Experts of a small language model: 85.6M parameters, 4380 steps.
Below are experts of layer 4 (counted from 0) of a mixture-of-experts language model. Rows are named down (a neuron's output weights, with its number) and show model dimensions 288-383. Each number is 128 + 32 x the weight over its row's rms, rounded and kept within 0 to 255. Numbers have three digits each.
Before each expert's rows: a language model's description of what the expert responds to. This comes from a sample of Wikipedia text that the model never trained on.

# expert 33
What it handles: Punctuation in species lists and synonyms, such as semicolons after "Author, 1897", ampersands between authors, and closing parentheses in classification boxes.
down0:144134114130187118135137098206107113134097092095138114176135161076115112138093117182067146116180144087138154116155143165128133131158153122114143166110141167192068157151127134073144128093122186103159212112064108190122125134149087152132095140143138160074139184152111160053070168148167181138
down1:117126124121103076134168106094165148117131108108130193148161077134156159149157138104146092104117092051151167091143178172112051094104158182144135166142062164127131163119170085151177125135118084114122137118083127136124145129077150145145134084164132160101106078183139139152151150150118157132
down2:125090128154097142113078194165163130186099109137094138146100111104154131117146136066161063087135152100166197118105102140104173100114113122126099182158090149122208104137122106133142179136132200116111173107165141170080155094132095143108097154121102108173161143098123129154089164124206057143
down3:119142111097142144099111111149119101166103098190100072121118126146137063073113148115143139124126132153123152123141060085159122186169053156117138151117175156077139113122135148155104085204132113110131156122088133051137104094143136159138069109109155099107116099102123113143146097109078074082

# expert 58
What it handles: Conjunctions, verbs and sentence-opening words that link clauses in explanatory prose, like although, However, that, referred to as.
down0:107173082134085099148143116151121121143193084126139128124116106120114122173109149101206093129107133103084136128142185209074130145118179115171105141139141137099114135115088138092107197154107134131129162058150121167154144091108140154146192098127172125110146138139101153071093174126119098189
down1:151141122142151055157161133178183121139093171110160177145119100129144088128076138115146118107114118141093092112202113139118152163087136132163127181160196094202133051102128165067142195159077095087153137132100128170113086165137106097125134190117112198143146178118117139181159079060159127193
down2:088192136109123172144119122165160090173135163095162121146101165118113160118120129135091063087103097087043098170184105088192173129179141164105096164167143137180116113164136129086061245184117113067110170117117097148139128106143123168089115134101112133130119134150128168129184129130087150131
down3:141176107115110103156116155148170086098160140088141084129179113178179110185116131053110137125142115176109111114112123085104077108126190176151083126161158112109124159139142142160081098154087137088134135157137149153118124129076129161155127140168156149132073100110110140154142125131120146090

# expert 49
What it handles: Short letter chunks inside foreign or rare personal and place names, such as gh in Hough, á in González.
down0:109160121164144148138130146113132107144084117132162098079097196129156140114150107131134157119123087125139181125085148129095164119078137085144130128119093149163163139181127131142102083157158165126117144075182092130172101135182118074118135119096152172097156176138169083129115082085119103099
down1:079137128127064087099143114127146075164114149103172115168067098156152160095148143172149094151119148160198128185163126142152130137062203177162084143142075124105196116115162158103144170140125103078118136104134129112101113087111108117104176152130070086196076140151168143153212118107168205112
down2:082142167127194150137211070110095123105078163091141097097131162151175132183089159122162160222100129164171117147138082133146105106131084121149138128128093054166168154097152101105119129092143093164129172134148128089113150096164129115146149121106096083148106187133125191153188125157118118044
down3:149135136179117114099108143150136157135135126153182192139145116095181068078114132123105160112144139135155195170104107133114132106194126084148165171142175157094101101116119087127102189091102178098132152107172154160131122170160130130127110137094160096115098099100146051141177064130181052120

# expert 38
What it handles: Closing brackets after birth-death years in people lists, opening brackets, and taxobox or infobox field names like Genus, Phylum, Born, Directed.
down0:115105119139136152117142133160129122123072167150117086161064098167196155095086106077101127178143088137137162119115105122220124171174104075132120123128137170138125122097197189143130146132135123171149170135097070137105157141193106117081109157091127084134154156111027115128087155183136159102
down1:185195078088134149144160088121136109126096172087154154142110083123128186117126113178152071107137164107089105124164079116084118148102145078097165146126103140093121122181074105066126085127116123143145132178134107170119127165159149113118112120180205144106110157144145141170117141075120120155
down2:156127144150132145141091124155129137104155042169158162136138135201111188149136160088138152113131164134093081117118161140075125139073125099129133133135064131130131119168093088156123066135162180116129047145112162143157113126123080094128120167163115132135141142131092152136170142099141165124
down3:151168115135077085116196129137173137109161127114082164128103172094142130073124113138141103104065117136143130135080153090105164101159172143148120110093146106119122133138136136171138092195110161081076125111102117138168133147108180173105161075175162130145182120109156131187108147122121152191

# expert 54
What it handles: Relative and clause-linking words following nouns or punctuation: that, which, who, where, although, because, However, plus commas and periods.
down0:067117137098155168132110148135140173108104145118112148196169140133173114136240113070132088158145144129116086176142059116155161147146135107035135144126161131132123133141147100159179097132122185054115137103105118147142103136133113087134093139101175102137206157165065070152112179205085086189
down1:051108115090186173169164175093141133140099113133136156089123161108146146110131155155153162074085153122113137058087085134197140200147169168176142141152090067129113098192145114138097255118143146084101123130155124117133125156149139160161138208114099167124120134147113105160140169155138181103
down2:150117116193149173148193123102141146151087231103157172116109169196157104161137104144155185123108079129107139130111148168155121184115114127186160171156147151130144077177127102127109213128136117127120135129145154210106096138133130113152073148066142144150190144132132094101123181165189159108
down3:077162096149175155060121126135115075190126175106169125142101114118134169118116187183202105156102115121097135107128131146162118129115160146080159125060110081147066116207095154090179159156141167124147088201132095121146138161094173186128158130096072132156175104126171137103137114125204090050

# expert 62
What it handles: Articles, possessives and adjectives before the noun in sports and career narrative, such as a, its, their, winning, significant, often before "of".
down0:161153125184147111113139122088177182120164100122138166177146127160104116148113150119118175102164115134114142131047113142116115136221135146131118092086109151118078176098101191138089146101095110129081080128098163163107107167140116104118104119167149199146113093159123114089180134106112116127
down1:132143056132166106158157170179128122095141145161142095104128121212139139121147122082136131103112086119150105079172143124072147133115119127202136173120182138101185170079097136101127149151163114099143124131091111156164130146159106134114180117103119130131144110103090152119097111171142144172
down2:151146139097158108098135073116142095103132099139159140068104138167105147073121119122140154168152085142169074133132085189153177126175044134101127126126095101214178130130179126074134172104141113081045112162125103128160118102133098119162125117076163206152147124143104165141145132102145098131
down3:170127138153152204142190168120148142123145131154092149141125127172096071085113072206148149164178138152103165103062090104144119134176071079091107097102119132086178112123159129124134152141142090089060132163151125137122148151139156182141058132097092105129105121102142131154101156136089148162

# expert 59
What it handles: Nouns and adjectives right after a or the in descriptive phrases, plus relatives which and who, such as ballad, harbour, troupe, member.
down0:074112116162120160123144144153170154141111089108099164133098119131146134153117113067100091100109147175104052186115107100122113129104062151155156107157174125130135123132179133134113104117158192087092169140086142128174113098168113093032123106153167168098049169137157146156115144087095109147
down1:092116139130094160101167192121128075149061165137142201203104162103096149137155153187104100116148125097136130141104100156173106125183091135053125080119065138151105168114157113240123173140107121155106087137114127119099122132117136124104142127141182084132130080140137118141120141120109163068
down2:167074108147103099153128152141084145104130105095183135103169109156164120135126107092125135137158089113123150081094164142122144113128177081137112093095172148089119105109141131129098134143112120145097172132127238114031116096094142121131123123115102128194159107142134136165131066148105075077
down3:111133154146111089074030089098123116179120118145126114105097146119117117116146161179146080100164184129057087087103108151127162151170117136159162147129101107184123140107159117139151060167179148145161123131085132107127126074170095147125162081161121143154138137082166154167104128141155164076

# expert 1
What it handles: Final suffix pieces closing words (s, es, ing, ers), web-address parts in infobox lines like gov, ki, and equals signs.
down0:100145119155144182089116128098112178144136062052085112154144127130156128098094143135121089128114096172148137098177177097099033137115082119134104128106098123115137157151073140098111100117157121143130087138126183110121068117148166176169142150114111158167120177099097171146126175136108105147
down1:126114126049155101153137207095143190183086111138120111166106155128123147144168142146071113087133147152216171089175120159178117096127149126061134168130055133147110117145152105129165179182111096084173135088157154141158096157137107139189113155078134119140143097160138142124114150129075141146
down2:104149092084162141169158113118122177121105190128105135097102160106114077127131125159140158105126179126146118070176108154148142150103122153108118110103127152066132205164126200110178165136182109135156109157154124098215119103114060176122197177129141162105126154141126106143090132140133134071
down3:137165198104107114085129169153089102148164147179122108063143097154131104085109152116140159152102124198079188029148135141076163130096132128192112120136132070126112141136135124154133039116183066143100107159136139103129167159163076060123168090246181171179109148103142133127136138134147108139

# expert 44
What it handles: Short middle syllables of foreign or technical words and names, such as -oc- in thrombocytopenia, Herv-é, Kalpavrik-sha, Concertgebo-u-w.
down0:121095123121157113123082107132098141076118137106149151127143150147160121086154100163134106157095058144148169113074130142064122160137105095087103167064159117145076191140120171128086000096126177152153114124142118178128100097095122130164144095155092143167173143140112119077127122103108100176
down1:105140099097139087198187124055164110103105120108135139129150149072135168050139114091095084163114147135138122102157161089128098098157142138099204157138116105148109136131166049055126131125161123165110112126122120142164140111088137127162169118094156104036201116064172143100148157180044187148
down2:116117087145095126143062088139159144165142172139158150113119152149155159141152115099183123111139108138117130130094119106155126141116112234109113093088116128072106095120125158120137191129116125130080091132115140126036156114131168138106106161093075102192115072120118127112089120146104142167
down3:167155100132102140063139181127120102140154198145165142118173148159163094169154099173100106152099140119130082169133155141155143100119130134152151128074118133095101154121175138126117106130116116101142132156217127130137150151104147188174166164076092128127139098153158117144122158140135133151

# expert 20
What it handles: First words of new sentences or sections in biographies and album articles, and past-tense reporting verbs such as announced, wrote, died, Although.
down0:147150170070123146124136072129125216140098173098137108119132106142167149127099177121098145077100109159204157160123128192106160158126177155126110117106079095147092100160106098125144150123138200187074120097152108127126119116115146106117119130112052125126157106135141169148133127126166076126
down1:101163121145142129151085098127137079128073142162140164055113153147153119105167112148111151198115177086084147142111067112180119207142193112170136091133124147105114148162088106082116096123089131154124180107193151082101056167118142102127083163145138111083125080138167101134156176135136128171
down2:152127160066104144208072096171140141133186105155134077112094202151178092128080068155088138103169140084097073168151111128197122118139114053142154164093115186132116119117076100121085128124146123107147177168126137106100154144103109071093102055158105052093096098146092045128127137129130124145
down3:170135148148084130077079091102131131106148137132119171133132124139135189090119108141153138136123129120011184167150108136185136110108168148101167103069084089125088143106094113129054141096118072092163097156092172135203173125117085083128106097126144158184141093134095130091128154083154138141

# expert 55
What it handles: Single digits in decimals and numbered names, like 1.6 million, District 6, Heysham 1, and letter chunks mid-name.
down0:169123139089131189140098118090130185128124084125126162110114081028129125139211148185089170154142114116158135068131135073137152105121104138098095086110096141155116115172198106168142124148157183143141129111169064143084088111138099116129135112148164107077182196088169146132126062157068156108
down1:163127131126079137100135101133160171094153104163127111230161147087131183117146137143120164144132093135095141114127194075121137079119091084112063074137093162108095143143049097118158096124186132132165138076151176174111174097137169130156133087113139115154143071079092129148145117155081157182
down2:131122120140082147186028118132156153078130101151077153130153174081053187119157113118124099156142111137118120208108212156159143110173183119150109157149129166158135185122155101157166111093113132141107059147135164092142062109186105151158123101085202133160131112163147116148164095136095122167
down3:162118167137180110122095175107109095109124131111096121161135162107143107076120108164150094112096117131149154157169209159140189182144071105158116112104119081108136121127158142131126177164161138120118116131098133191082164155140153145153100186130150062117085190155072145116125194153132117137

# expert 0
What it handles: Word-final suffix pieces, especially plurals and -ing, -ion, -ment, in expository prose: protoc-ols, direct-ives, criter-ia, artifact-s.
down0:174138171121130134103116209145068118119168127143181098106142138182049071119080164089101109071069157139182174088111165109106166160119124153088129097128136154146166131095149142126182058122137154158109133112131072192041132094105141156145103167157116102138163121070182204152143136132110113055
down1:132102105110126048152128021090127163093120145143144148153102170099063176135130141109113112090166145120097102198127078096156166134105078155072142120130159146197080146173104168125120122147088120116111121135140184147169106140157110103192112137114116115104148125119074126104168115153137178092
down2:175106108108120114148210155091166107113108140147091157111083125166148099077101154112110139175125064163112145119132143152120139109145118136097068118144131129103099164166167141160169103137088109070183169181152080184107187133133175154187124104138120143141102148129088101132178079180147174120
down3:139119143113172112165134162119149160121124125132093120142132187114061114058102167183136139112105137104114143072159121072127115136095115086102089110120192214142130100156140164141129173146124124114144095165069131088151166124129134149151172150140110105139159195097146107104137074133150114123